{"d_expert": 64, "normalize_top_k": true, "routed_scale": 1.0, "lr_router": 0.000501, "tie_word_embeddings": false}
Below are experts of layer 3 (counted from 0) of a mixture-of-experts language model. Rows are named router (the router's row for the expert), down (a neuron's output weights, with its number) and show model dimensions 0-255. Each number is 50 + 15 x the weight over its row's rms, rounded and kept within 0 to 99.
Before each expert's rows: a language model's description of what the expert responds to. This comes from a sample of Wikipedia text that the model never trained on.

# expert 10
Word pieces right after a capital initial in names and titles, such as W-ulfing, P-ulp, J-urnee, H-alfdan, plus words like All, place, Hill.
router:27 25 79 39 05 18 34 13 29 31 85 47 52 54 48 36 68 49 42 32 55 44 49 64 55 35 64 71 31 43 26 56 45 43 34 45 62 37 24 26 24 51 20 55 64 41 42 60 28 41 72 60 27 30 48 55 41 40 58 41 44 43 28 34 64 54 45 58 69 77 84 56 78 51 39 25 54 58 41 52 61 69 60 61 74 50 62 44 48 42 42 66 64 20 29 30 64 22 36 48 27 47 57 35 65 52 66 31 44 28 49 63 67 38 61 48 50 60 59 64 43 64 55 54 52 51 50 53 60 51 34 55 40 72 71 68 57 49 46 65 79 33 33 68 41 41 66 47 50 81 64 05 45 62 55 29 39 43 61 34 54 51 52 46 32 48 40 46 27 49 55 31 48 72 45 60 59 70 63 44 40 39 47 42 47 49 58 41 50 52 67 46 29 41 48 64 55 68 40 57 56 68 43 46 28 67 60 69 35 33 50 62 37 31 33 49 65 48 46 48 26 38 68 25 25 40 59 60 45 63 56 72 65 50 67 22 44 37 78 36 28 69 42 49 44 49 57 51 58 32 69 45 47 85 53 61
down0:58 52 62 44 65 38 52 28 31 42 73 51 57 45 48 54 39 43 42 45 48 47 30 66 53 51 79 33 59 42 52 39 91 30 37 53 73 34 40 60 23 50 37 33 24 35 38 60 52 50 25 46 40 36 30 59 51 42 64 38 43 39 66 53 59 51 30 66 39 50 54 63 49 38 64 25 42 43 54 63 44 41 57 88 71 53 36 48 78 36 36 56 55 32 52 30 70 54 45 54 67 45 41 71 49 42 60 38 37 36 45 42 40 72 40 48 65 44 51 23 58 75 20 56 62 41 71 31 52 60 57 56 46 45 39 85 63 30 67 48 51 51 05 61 47 53 49 46 74 22 28 40 31 51 43 41 60 54 49 49 28 47 31 47 34 63 51 50 49 60 62 48 51 42 50 68 60 63 28 42 41 56 43 46 57 39 53 27 50 62 97 67 45 43 62 30 26 23 48 52 46 50 43 44 43 45 54 52 20 45 99 51 79 36 35 55 45 72 35 88 51 36 26 62 22 55 59 39 27 88 43 59 47 58 42 53 50 46 46 32 45 57 58 38 29 68 24 57 57 73 60 39 19 61 24 84

# expert 23
Capital first letters of names after a space, such as V, D, K, including the V of regnal numerals like Pius IV.
router:16 26 79 28 21 34 19 32 22 19 79 32 68 23 46 49 46 78 59 40 64 67 47 62 58 46 44 53 53 36 41 58 73 64 43 40 56 36 43 43 29 29 39 57 80 44 32 51 46 54 66 71 42 08 50 27 43 58 35 48 46 42 35 49 66 69 49 26 49 57 41 54 44 40 42 55 31 49 58 59 61 70 64 43 46 54 61 76 75 26 25 72 56 40 52 52 61 26 64 49 36 46 37 40 58 57 70 32 42 26 38 49 36 16 74 35 58 62 61 57 17 60 36 44 67 67 49 53 35 50 45 63 58 52 45 70 37 49 48 56 69 30 80 60 46 56 73 46 50 42 26 37 64 68 60 46 33 28 55 54 43 51 36 57 32 55 25 66 46 57 38 28 39 50 52 60 54 64 31 58 23 54 29 63 54 58 59 45 57 59 49 53 34 56 44 62 53 74 51 60 60 50 62 45 32 79 69 63 40 40 41 75 34 41 27 58 54 53 59 31 75 50 48 18 41 42 65 55 57 64 72 49 63 39 49 21 21 62 76 26 33 68 21 42 72 43 55 64 54 35 63 45 38 59 48 62
down9:63 56 53 84 41 58 35 48 69 47 47 44 55 48 40 44 73 28 45 38 34 60 50 65 25 37 38 56 31 50 41 33 34 29 50 55 63 76 48 40 29 70 56 16 48 58 45 43 63 62 48 50 40 71 58 52 64 42 08 44 62 51 49 38 21 44 54 40 57 43 61 71 57 56 42 29 46 51 80 84 34 57 53 53 35 49 41 53 48 55 47 67 70 45 65 42 56 51 41 42 72 33 53 79 43 37 81 45 43 82 52 62 13 57 36 60 51 38 56 30 54 24 78 64 60 48 28 45 40 82 51 07 62 58 34 69 30 70 84 45 42 32 64 54 64 50 59 20 44 55 52 60 53 60 62 27 44 27 46 86 67 53 59 78 51 65 37 61 40 38 48 46 46 57 44 42 49 56 61 59 55 52 63 60 62 72 18 30 25 56 47 48 45 32 52 45 68 74 68 63 75 46 41 53 49 45 35 41 29 33 52 34 58 44 45 65 52 71 27 42 46 30 68 57 57 27 69 59 62 62 48 07 53 34 54 43 32 41 21 58 70 21 78 46 65 60 57 48 63 48 36 69 53 50 49 43

# expert 55
Word-initial pieces like Pr, Cl, comp, pl, De and inner ud, it, as in Judge, clinical, commonplace, predecessors.
router:44 38 66 41 29 46 33 26 11 19 75 45 62 23 41 58 63 71 66 46 64 55 55 49 45 51 38 58 53 26 52 49 50 45 44 29 61 37 54 70 23 45 50 58 55 65 54 38 37 41 48 40 23 39 79 53 66 44 34 22 30 52 54 80 63 59 33 47 64 79 65 77 50 64 28 47 21 38 42 41 83 76 47 78 59 58 44 60 66 57 43 57 47 26 49 41 74 26 62 63 64 56 52 50 55 43 75 32 28 55 45 62 58 65 62 29 44 66 59 47 27 71 35 86 63 36 48 67 67 39 59 72 59 35 48 72 68 51 42 46 61 30 47 24 66 71 84 32 47 83 43 39 56 58 38 50 68 51 51 31 60 44 69 29 51 43 37 42 25 47 59 48 43 50 56 61 64 63 48 40 17 52 55 59 44 75 49 52 56 63 69 54 42 62 48 65 44 61 46 60 60 61 65 53 45 66 52 60 37 50 53 57 41 41 50 43 69 43 69 38 52 52 37 52 39 24 34 23 71 59 60 56 74 35 48 35 59 46 87 59 28 70 69 14 67 32 76 63 58 49 55 41 37 81 38 63
down0:47 62 51 45 44 74 43 35 72 45 42 47 39 82 36 53 62 32 63 13 36 30 38 50 49 24 62 37 50 52 53 38 37 68 70 56 41 42 49 30 62 59 82 33 54 53 34 57 57 71 63 89 51 58 39 44 72 57 54 24 46 39 76 63 91 65 46 54 35 51 44 60 51 46 29 60 37 60 64 55 59 70 44 61 44 43 58 66 75 47 44 35 19 26 42 30 40 58 72 32 46 49 61 39 60 22 48 34 60 34 51 56 21 72 53 40 40 71 90 51 43 43 68 40 36 62 37 49 55 62 50 57 45 48 74 85 64 65 44 55 75 51 57 63 34 23 40 28 37 29 37 58 50 29 54 67 42 41 43 50 40 44 47 58 55 22 69 52 24 40 38 54 56 56 49 55 55 64 67 50 45 53 50 41 48 59 21 50 64 73 44 32 63 57 53 27 64 38 60 53 40 50 56 40 26 73 35 62 46 58 38 64 33 29 57 46 33 50 61 44 74 50 39 81 63 66 48 55 29 69 26 87 31 45 34 62 45 53 08 30 67 55 72 62 54 45 52 28 73 61 43 66 43 21 40 68

# expert 58
Word endings and pronouns in biographical narrative, such as -ent, -ers, -ians, him, his, them, served, parents.
router:47 10 67 31 08 32 26 06 32 17 83 53 54 55 47 60 47 79 32 32 69 38 44 32 55 33 52 39 43 39 44 54 63 42 58 46 72 43 68 56 28 36 41 44 57 76 45 49 38 36 57 62 36 46 49 44 42 17 35 56 45 38 48 67 62 48 70 56 51 50 54 70 54 46 11 22 47 37 40 41 45 59 49 53 39 42 42 51 55 47 47 64 28 39 73 56 59 53 65 40 17 55 20 49 39 59 47 32 41 72 61 56 77 42 72 55 46 40 56 73 52 39 60 49 51 68 56 22 58 31 54 53 65 49 61 60 47 67 36 64 65 30 61 67 55 53 81 39 47 29 57 31 54 59 47 47 50 54 60 55 53 53 66 54 26 43 28 52 50 43 47 34 59 52 49 49 80 52 15 52 40 35 40 75 63 61 64 60 50 35 57 59 56 53 53 60 25 28 57 47 45 57 43 29 43 92 28 61 38 46 46 84 52 29 17 78 72 44 64 60 45 34 44 27 49 50 60 30 56 55 44 64 77 27 53 17 43 38 62 71 46 63 26 69 63 33 60 57 60 57 60 54 33 51 43 69
down0:54 47 42 57 34 32 58 43 62 29 65 43 28 43 54 35 30 49 68 59 33 42 32 60 61 34 61 61 49 52 37 47 58 38 47 21 25 65 20 65 57 64 38 38 49 47 33 48 41 39 56 48 67 47 34 48 38 52 55 61 35 66 45 64 43 63 54 49 64 55 64 19 39 47 46 57 59 52 46 73 61 52 42 52 65 49 52 69 55 58 32 51 62 53 42 42 29 09 53 70 44 56 63 47 51 53 65 41 57 54 66 63 55 68 40 59 49 49 66 56 50 44 71 38 57 21 70 27 56 72 65 55 40 45 61 33 17 40 42 51 67 49 46 49 37 64 57 37 55 53 21 72 09 64 60 70 44 09 54 57 37 41 47 63 59 62 65 62 08 42 46 33 72 43 58 62 71 38 17 56 22 42 22 28 49 46 63 81 42 48 79 22 59 44 48 66 49 45 52 32 35 56 61 86 58 45 45 33 08 56 44 58 45 51 63 51 65 45 44 77 37 65 23 84 54 55 81 63 42 59 61 62 53 89 52 24 47 55 48 33 48 50 39 63 63 31 63 76 52 45 19 82 76 41 47 53

# expert 43
Suffixes forming adjectives or adverbs, such as -ly, -ic, -ian, -ical, plus determiners like their, two, several; e.g. Heavenly, heavily, Tibetan.
router:64 11 71 32 23 19 14 21 35 22 55 47 70 37 29 47 55 70 59 44 67 41 65 41 49 30 38 49 31 42 35 48 52 40 35 48 58 25 74 29 34 47 26 68 74 49 46 71 47 55 37 42 31 19 61 17 58 25 28 55 32 44 53 52 34 46 46 42 60 74 61 51 44 47 24 47 46 42 32 38 55 46 75 60 73 53 33 93 41 39 42 39 48 39 65 43 63 54 51 79 28 64 88 58 66 64 51 44 61 50 30 47 63 65 89 48 50 30 53 37 40 57 58 29 60 63 22 27 56 30 43 60 45 66 44 58 56 34 48 57 44 44 65 58 43 68 72 52 41 47 21 41 59 71 53 47 39 50 37 53 48 34 38 51 55 28 58 55 46 66 71 54 56 64 56 60 65 41 66 34 22 68 41 49 27 54 71 43 49 70 43 48 33 71 47 27 52 49 49 45 44 50 85 29 74 51 51 51 44 36 45 74 58 39 11 42 38 36 58 42 54 16 57 63 45 53 51 44 45 42 67 60 63 39 26 43 57 39 57 68 49 35 39 33 50 38 25 50 62 45 41 65 28 52 43 62
down0:17 68 70 50 76 61 70 78 36 31 54 57 51 45 35 29 64 30 22 44 58 53 62 17 27 72 45 38 67 19 51 78 34 52 48 44 76 45 37 51 56 55 50 38 48 17 53 51 43 25 49 38 65 48 50 60 41 40 44 42 11 46 60 63 55 49 45 37 56 38 75 40 36 99 70 41 39 68 36 72 66 49 37 51 52 38 73 49 56 53 32 60 52 66 51 50 45 47 59 63 58 49 53 52 34 32 70 57 43 45 39 61 36 56 49 40 58 52 55 42 35 53 33 39 44 56 75 37 39 51 35 61 64 75 67 36 64 25 51 43 34 14 30 63 58 79 37 29 45 41 64 41 23 43 44 56 78 48 55 65 54 60 47 44 58 35 36 42 55 43 33 50 78 46 59 62 53 44 53 52 48 84 80 51 53 95 33 39 39 44 60 32 53 72 28 51 46 37 65 80 58 36 67 41 48 44 48 69 49 73 55 57 41 52 39 34 30 58 51 51 56 54 35 41 26 61 47 34 58 93 37 65 58 48 40 57 52 27 73 73 47 21 68 43 56 42 28 66 33 49 56 58 34 52 65 33

# expert 14
Articles, conjunctions and auxiliaries such as the, and, was, a, is, or, were, had, in running prose.
router:32 48 62 30 18 15 12 03 25 26 75 47 29 54 38 52 43 67 40 51 64 54 50 33 51 49 53 50 24 31 41 37 44 37 41 39 72 28 74 55 65 47 38 62 84 58 27 41 55 48 55 66 29 45 40 33 51 21 51 67 32 74 59 37 42 49 68 53 47 45 63 51 41 76 37 43 36 44 49 75 58 39 61 70 38 38 27 59 49 35 64 68 52 18 49 62 50 48 40 80 27 53 40 54 63 81 70 41 39 56 48 95 81 58 61 48 46 40 52 68 31 58 43 41 66 53 48 47 49 44 51 61 65 31 34 65 59 45 62 48 35 41 40 34 34 64 75 37 27 53 58 31 65 58 41 38 53 39 71 56 60 40 47 60 32 27 45 78 39 70 59 63 59 62 64 58 61 31 71 39 28 21 52 48 53 58 42 53 51 65 36 48 64 54 51 48 70 75 74 52 37 53 70 50 52 28 40 84 24 44 43 81 37 50 22 44 31 55 41 47 39 31 46 69 47 42 55 41 41 25 59 52 54 33 41 19 51 29 47 60 24 43 55 44 48 54 48 56 67 61 52 45 47 52 31 56
down0:46 30 78 44 36 66 61 45 67 35 59 34 30 00 59 54 41 51 43 49 61 34 44 77 51 51 65 15 43 36 57 50 31 64 50 58 39 46 54 59 47 52 33 42 40 49 41 57 65 57 09 51 65 55 63 59 63 35 47 54 58 55 51 75 84 35 44 59 49 59 55 42 60 71 44 34 45 46 41 83 32 54 57 52 63 56 69 48 57 45 60 70 73 49 47 24 72 37 63 36 21 54 59 70 49 43 30 70 65 31 52 33 36 45 81 49 26 70 32 72 28 51 60 52 42 51 11 89 65 16 44 48 40 82 55 43 59 46 54 48 62 54 42 49 42 61 51 79 50 32 47 27 40 51 39 20 30 57 57 80 46 40 41 37 46 77 35 41 45 50 52 33 27 46 33 46 76 43 69 59 30 53 49 38 30 49 41 42 37 63 46 82 51 43 60 56 50 45 40 58 62 30 80 69 44 33 52 63 54 55 67 57 30 44 40 37 45 45 52 37 48 66 59 49 35 38 73 61 63 43 34 71 59 44 46 25 53 83 86 55 42 38 37 34 50 44 75 65 47 49 50 81 44 63 76 36

# expert 22
Second pieces of place and personal names, often non-English, such as Ol-at-he, Ser-ifos, Bir-ming-ham, plus se- in seized and seventy.
router:12 25 62 17 19 33 27 18 29 33 75 45 39 39 21 73 56 63 43 46 65 52 28 64 28 38 56 77 50 56 20 73 52 60 43 34 57 38 52 52 28 38 41 66 54 37 44 22 29 32 79 47 56 43 69 41 50 32 60 40 36 23 43 33 70 64 36 37 65 65 57 49 61 44 48 49 50 47 52 58 53 51 66 52 63 40 51 72 68 34 44 73 47 41 51 41 88 61 51 33 42 50 30 35 47 38 36 21 55 30 63 81 46 10 77 31 49 67 46 73 41 66 38 47 55 51 69 36 52 50 41 69 67 40 60 70 54 50 33 64 58 20 41 56 43 61 61 24 36 56 42 37 49 47 60 39 46 43 55 47 71 47 44 50 18 41 20 48 25 52 37 54 70 68 41 62 70 52 49 64 21 41 61 73 63 40 36 41 41 50 50 56 20 66 45 46 46 72 48 52 47 43 61 42 47 67 34 61 37 36 53 53 39 36 17 54 62 49 51 50 65 55 42 23 40 55 43 59 43 46 58 84 71 42 46 34 24 32 72 41 40 55 46 30 48 46 62 31 64 37 75 42 39 64 38 47
down1:60 43 57 60 43 28 35 57 17 58 76 54 65 53 53 68 44 36 40 63 55 69 67 46 57 48 64 47 54 39 19 55 26 65 61 56 96 44 31 36 29 64 48 51 40 40 48 44 56 86 59 59 30 51 39 56 61 45 52 04 44 41 82 52 35 52 20 47 55 46 37 37 33 60 65 54 32 82 58 44 38 41 51 45 54 40 39 52 33 32 33 72 64 52 65 45 63 47 47 51 64 43 34 27 44 41 59 63 54 57 36 27 55 55 57 46 39 17 59 50 69 49 53 51 43 45 73 29 52 75 49 58 31 38 23 27 62 34 46 43 49 45 47 71 34 68 59 54 71 54 46 38 52 68 54 70 50 60 58 91 48 48 43 26 68 51 42 63 65 40 31 77 71 54 41 38 46 74 60 29 36 50 56 50 46 57 31 09 56 42 19 22 49 40 56 61 32 20 29 33 54 28 72 48 53 69 43 37 52 73 56 79 82 60 57 45 43 57 50 26 21 48 41 60 32 55 54 50 47 41 87 65 32 53 48 56 72 62 54 56 62 54 68 39 67 43 46 52 48 72 46 47 58 21 25 32

# expert 18
Past and participle endings on split verbs, such as ask-ed, introduc-ing, orchestr-ated, occup-ied; also with, made, of after verbs.
router:66 22 77 30 58 12 13 30 26 13 57 50 55 34 24 49 56 60 50 20 49 51 47 39 63 29 43 52 54 22 24 55 56 51 33 38 58 34 57 61 10 50 43 50 67 61 42 29 48 51 73 41 35 31 47 27 56 34 41 59 35 49 67 42 21 69 57 55 28 55 44 72 29 63 31 59 32 36 50 38 69 55 69 65 44 30 48 55 49 60 36 55 39 39 59 46 75 55 36 71 13 49 65 41 63 42 79 50 49 53 43 72 64 61 74 42 38 48 48 44 70 48 72 49 62 61 42 44 23 40 58 29 64 46 49 68 31 35 39 68 31 27 65 44 35 73 65 44 52 42 39 34 85 54 21 49 32 49 74 40 68 49 55 48 68 59 39 45 45 40 63 76 48 53 67 53 46 61 45 36 32 46 50 51 34 52 63 35 54 64 44 54 30 50 53 23 46 49 61 51 47 25 50 57 77 56 28 69 38 52 26 68 36 47 40 43 81 28 67 49 38 41 47 62 32 19 53 38 53 69 37 52 62 27 58 53 34 10 52 54 46 63 55 36 55 48 21 40 52 47 34 60 37 50 34 39
down0:53 58 56 39 68 55 28 35 50 43 63 50 39 42 47 42 73 59 47 36 50 38 31 60 63 47 67 32 69 40 47 38 47 51 41 55 46 26 70 44 70 97 63 47 46 52 55 51 56 41 46 43 70 79 50 40 46 41 50 77 28 51 72 62 40 38 27 67 44 42 61 66 40 57 63 68 37 58 53 42 33 45 53 58 40 60 64 49 58 44 34 72 60 35 48 41 48 66 30 44 30 82 73 36 44 32 42 47 49 74 25 58 48 16 16 39 44 67 54 94 49 41 61 58 44 57 52 32 17 55 38 46 66 46 60 41 45 67 58 33 64 70 57 58 51 86 47 61 57 58 16 34 51 39 33 77 42 53 56 52 51 39 45 33 35 56 34 42 41 56 61 54 51 40 63 64 27 51 57 41 61 58 70 53 63 67 72 57 43 59 63 72 45 65 34 35 37 53 35 47 54 52 66 66 72 36 55 61 57 76 67 93 56 65 41 43 30 32 56 39 73 40 54 44 59 47 26 87 43 50 35 17 48 23 46 40 73 42 31 55 67 19 38 45 72 76 29 47 40 92 54 34 13 52 49 45

# expert 35
The, he, his, her, its and possessive 's or bare apostrophe after names, as in St Francis' or EA Sports'.
router:43 22 55 35 15 28 27 21 20 27 87 55 55 32 30 36 41 78 48 36 60 52 36 32 54 29 50 57 36 42 32 30 47 24 53 26 63 61 51 62 46 60 61 69 59 53 08 53 32 28 53 64 28 26 46 50 32 24 41 57 43 52 42 64 51 52 54 32 64 74 52 52 56 59 34 36 40 36 54 51 66 45 71 55 58 30 35 66 73 42 37 52 35 34 65 63 60 47 37 49 27 64 66 47 63 65 46 28 52 77 59 52 63 58 95 70 65 34 58 67 38 49 59 43 58 56 64 32 35 17 26 69 69 48 49 58 69 48 43 50 55 25 36 58 45 71 63 37 32 56 62 45 76 67 47 39 55 59 57 60 54 48 72 67 52 43 18 61 46 82 46 53 40 81 60 51 61 40 60 58 19 48 42 53 37 64 60 39 51 41 58 56 44 43 36 72 68 73 71 43 70 55 56 62 56 63 71 53 52 13 70 61 61 30 39 41 28 46 51 40 37 29 36 51 52 67 27 40 42 37 63 38 65 47 42 55 52 21 71 69 54 67 53 52 53 32 44 61 67 65 70 46 43 60 39 54
down0:62 42 42 30 40 83 48 53 62 26 28 20 23 48 50 43 52 50 56 29 64 71 40 92 67 45 61 63 53 50 46 64 45 69 40 42 67 59 66 39 39 52 55 50 60 29 32 56 37 83 39 62 60 37 20 39 38 47 55 66 44 30 43 50 51 67 42 53 61 37 45 13 27 95 56 39 47 60 62 63 62 51 46 62 47 40 33 40 44 77 47 56 71 47 48 79 26 53 53 44 40 39 53 44 62 47 61 17 38 44 61 64 65 42 69 46 69 59 43 53 33 38 32 70 41 57 17 59 53 58 30 78 67 43 37 52 28 37 45 35 42 57 67 50 62 20 89 62 37 56 27 77 71 35 31 70 53 63 52 27 52 47 41 43 44 47 36 28 71 62 43 50 54 39 46 50 63 44 42 38 51 37 74 92 55 21 55 45 81 90 30 72 59 58 67 46 40 62 66 63 52 60 57 54 50 57 46 40 23 48 39 36 49 62 44 59 73 53 53 50 36 43 52 70 46 68 50 62 68 53 46 21 53 43 44 60 37 51 40 40 58 29 46 73 46 65 51 47 57 77 39 56 41 70 31 20

# expert 28
Slash separators in coordinates and career listings (W / 51.52, Frankfurt / 24), and final digits of decimals in tables.
router:04 24 70 33 28 25 08 19 26 21 68 40 67 31 33 65 51 66 65 37 57 45 49 65 61 45 68 37 37 23 47 45 72 39 48 45 54 49 28 42 26 43 28 57 50 42 31 38 38 41 56 63 35 20 70 38 57 49 28 42 44 46 23 39 72 58 42 22 46 69 49 64 71 47 29 34 42 40 52 41 55 55 52 42 32 57 68 59 65 43 29 73 51 38 42 59 61 39 67 43 25 55 42 56 47 34 58 28 40 35 30 68 26 24 68 34 43 79 61 69 20 60 48 69 41 45 48 49 39 38 38 69 51 51 70 71 38 34 28 46 78 36 68 46 43 63 64 43 68 50 58 32 47 62 74 50 32 30 50 47 63 51 54 47 20 49 48 69 46 51 35 25 59 59 57 67 55 71 30 62 36 52 38 65 65 53 58 58 66 52 50 55 26 46 31 59 70 71 55 56 57 35 70 49 43 57 77 58 37 40 44 67 25 26 25 49 60 49 53 40 48 41 55 35 37 40 63 36 43 61 68 61 58 64 39 23 39 34 71 34 30 54 22 31 47 46 45 52 72 54 55 43 31 64 70 58
down0:50 65 73 52 35 45 45 28 33 84 43 63 51 39 39 43 39 49 43 49 42 65 54 79 41 81 49 65 64 28 46 53 23 30 63 22 63 61 38 49 49 40 55 70 56 64 45 43 59 48 49 41 42 71 58 48 54 31 64 10 33 39 59 37 24 29 38 58 72 68 49 56 38 45 78 43 63 51 21 60 27 70 53 53 41 24 52 57 51 59 63 45 36 49 55 50 56 35 50 60 33 52 60 48 35 50 08 51 09 83 52 63 48 31 44 44 47 61 18 31 55 69 45 48 59 29 33 53 39 49 50 40 59 61 42 75 50 58 57 73 42 34 54 32 31 23 76 20 63 46 57 34 70 31 49 32 30 37 71 40 68 47 38 64 68 50 64 47 47 31 42 75 47 46 57 54 51 49 58 25 64 65 40 63 27 55 57 28 31 54 49 66 68 54 53 48 66 45 45 22 62 65 64 48 47 39 79 59 52 72 50 59 44 44 67 54 41 62 48 12 39 64 72 43 75 55 70 44 20 38 55 57 55 56 75 64 57 45 52 36 32 28 38 73 72 40 60 61 84 59 39 51 49 30 17 42

# expert 13
Word-final suffixes and plural endings closing nouns before punctuation or "of", such as treasurer, painter, remixes, -ics, -ology, -ations.
router:50 28 91 31 26 17 25 21 38 23 56 75 58 53 68 47 70 50 38 37 62 57 70 47 73 41 66 51 20 26 34 59 52 54 61 62 72 22 45 55 26 32 43 56 52 57 61 31 33 24 49 56 34 59 59 57 63 17 27 68 58 35 48 16 51 58 74 37 56 46 65 61 39 48 30 45 38 25 35 34 39 55 69 34 40 65 46 66 28 53 39 54 43 33 83 47 49 46 51 66 22 70 66 51 42 65 60 56 54 68 40 39 78 55 64 38 66 33 61 61 59 35 49 34 77 80 41 51 47 42 52 47 58 43 54 50 56 18 46 57 60 24 48 51 65 75 68 62 42 47 30 24 52 45 30 51 58 55 34 62 51 64 66 43 66 48 45 56 59 52 33 50 44 64 49 44 50 55 54 26 23 66 39 58 60 64 62 59 58 45 74 50 45 65 47 53 39 76 35 62 63 31 71 33 63 73 34 85 64 51 63 76 41 34 24 32 60 49 54 54 64 28 39 37 77 51 39 37 59 35 54 56 48 40 37 23 81 40 47 67 48 54 52 35 53 43 40 48 59 35 57 68 44 52 63 85
down0:55 66 60 52 72 33 43 37 67 56 34 54 36 68 70 44 62 34 74 60 31 85 51 67 64 37 63 83 45 77 52 55 64 64 65 56 46 60 51 41 52 52 35 66 39 48 46 64 46 55 29 62 53 47 63 73 62 31 28 45 54 45 22 44 56 62 25 30 49 45 58 45 24 30 26 42 45 60 71 40 67 65 65 40 64 65 13 48 42 52 66 56 44 50 57 81 11 47 42 32 49 69 47 50 48 59 49 48 39 44 40 59 56 75 20 63 43 60 50 47 65 43 48 56 43 48 32 43 68 49 69 40 59 52 32 39 42 36 12 51 49 61 49 40 37 59 52 59 49 83 46 60 67 58 93 70 51 56 51 54 46 67 29 03 53 51 40 53 52 49 44 43 62 27 52 31 52 67 48 57 44 61 48 53 54 55 50 42 12 53 43 54 42 50 47 65 42 48 60 53 70 79 37 44 40 75 46 57 66 30 35 67 69 60 44 31 40 39 54 30 28 42 56 45 60 65 65 28 55 28 35 48 25 54 75 48 54 90 50 38 30 70 43 18 62 42 72 71 64 23 51 69 41 52 80 09

# expert 40
Direction words, ordinals and adjectives like New, first, two, South, also word-final pieces such as W-est, 204-th, Fin-est.
router:49 21 82 37 28 37 19 20 39 15 92 50 76 39 48 43 73 82 39 35 69 47 48 58 44 45 36 50 42 35 41 38 46 43 36 41 50 35 54 41 22 41 22 76 66 63 47 43 47 45 41 27 21 38 58 27 62 43 35 36 29 63 65 50 70 44 48 48 44 80 34 79 41 43 36 58 61 36 31 36 60 58 68 59 65 54 33 85 59 39 47 17 32 48 64 35 56 29 64 54 29 66 72 63 47 62 54 26 57 60 56 43 59 41 76 29 38 40 55 58 48 72 48 31 39 64 50 37 35 43 49 51 36 76 28 73 53 65 50 56 54 41 53 47 48 55 71 41 70 60 28 32 38 60 44 29 43 50 62 45 46 38 55 55 46 46 70 69 32 30 69 38 60 70 77 47 63 48 53 48 30 77 59 44 59 57 57 54 35 76 65 51 33 63 44 54 45 75 58 37 50 61 57 19 31 60 61 61 44 47 60 71 60 47 28 56 43 27 49 37 62 24 36 42 39 53 25 55 42 45 52 75 47 41 25 15 47 62 40 51 33 58 44 50 49 29 45 37 76 38 60 66 41 77 36 61
down0:22 36 38 19 38 67 54 52 48 35 52 65 31 39 62 65 67 21 58 61 40 39 83 56 39 62 26 52 67 69 54 62 52 51 30 29 39 28 42 39 71 63 65 61 43 34 61 55 36 58 72 65 49 48 34 46 49 33 66 35 71 59 40 47 39 54 58 46 23 60 56 58 62 30 50 49 61 50 14 75 49 41 17 63 39 53 57 62 37 56 50 50 51 41 44 35 52 92 20 36 42 22 20 44 63 52 60 62 75 57 72 67 50 68 64 51 50 47 40 76 74 45 42 52 63 62 44 62 52 39 53 68 36 58 16 20 51 73 43 64 37 46 33 37 48 57 48 80 45 59 79 41 68 65 15 44 68 54 56 54 62 66 23 59 53 32 40 32 59 60 23 71 48 67 59 49 67 47 44 43 80 28 60 52 29 61 49 61 49 35 64 25 45 54 52 47 36 30 49 55 26 55 39 48 58 62 36 37 56 13 74 58 40 44 21 33 43 48 55 97 54 44 40 59 40 28 69 51 70 62 57 48 41 55 33 47 41 32 53 66 61 31 46 33 70 52 39 25 54 46 56 44 52 30 57 39

# expert 11
Single letters or short pieces, often h, l, H, L, inside names and words, such as Fin-l-ay, sp-l-it, H-el-ic-opter.
router:35 41 64 30 29 29 51 25 14 25 90 39 49 45 36 56 67 83 54 41 54 61 47 40 40 49 55 63 30 40 61 61 51 29 57 27 54 49 37 45 17 43 47 42 59 54 56 33 43 36 63 57 48 37 49 31 87 52 23 61 49 72 25 30 54 63 38 48 52 69 53 57 70 53 52 60 48 52 13 56 67 71 55 57 64 36 49 63 66 30 50 63 43 19 61 38 60 49 56 30 52 60 47 53 57 65 42 44 70 78 52 80 35 56 58 27 69 60 56 68 43 51 52 38 58 57 59 53 46 35 19 55 63 69 55 83 60 29 29 36 57 51 61 44 51 68 66 44 27 56 47 29 63 57 50 43 45 42 81 33 66 50 38 67 46 34 30 43 67 61 32 52 62 65 39 60 56 60 53 58 42 72 40 37 49 45 47 52 29 73 73 55 51 43 36 47 46 59 49 48 53 73 40 47 57 63 46 66 26 45 47 64 25 42 51 32 64 41 55 49 57 25 54 53 39 20 28 43 25 32 70 51 77 46 61 48 35 22 83 57 12 65 31 24 19 32 68 48 64 60 69 53 43 78 33 75
down0:63 99 46 27 35 48 75 30 58 57 28 56 38 51 49 43 64 37 56 63 46 47 71 37 57 54 53 65 56 45 40 50 35 90 70 48 33 61 43 80 52 45 31 37 65 74 44 66 88 43 67 57 41 29 32 42 52 70 43 56 44 60 66 69 55 50 27 38 75 81 31 51 80 52 70 75 45 40 29 66 72 41 57 41 62 73 61 31 20 56 56 58 42 34 34 41 49 56 47 43 50 61 32 48 57 46 44 59 42 46 58 83 38 60 35 65 56 53 53 39 38 50 45 44 38 26 44 62 64 45 49 64 34 81 84 37 70 43 38 55 79 70 63 28 51 56 58 48 59 44 56 70 27 46 70 57 55 65 42 41 22 28 49 54 56 42 56 70 39 83 64 62 59 37 28 25 42 69 49 54 77 66 58 40 68 38 63 53 33 66 53 53 45 56 42 41 62 44 43 41 34 51 77 63 73 55 39 51 28 46 91 35 66 39 72 39 63 36 47 30 60 26 52 54 54 42 52 73 60 71 41 68 50 78 63 66 49 61 55 46 35 41 63 15 46 45 37 65 39 49 39 66 55 77 43 46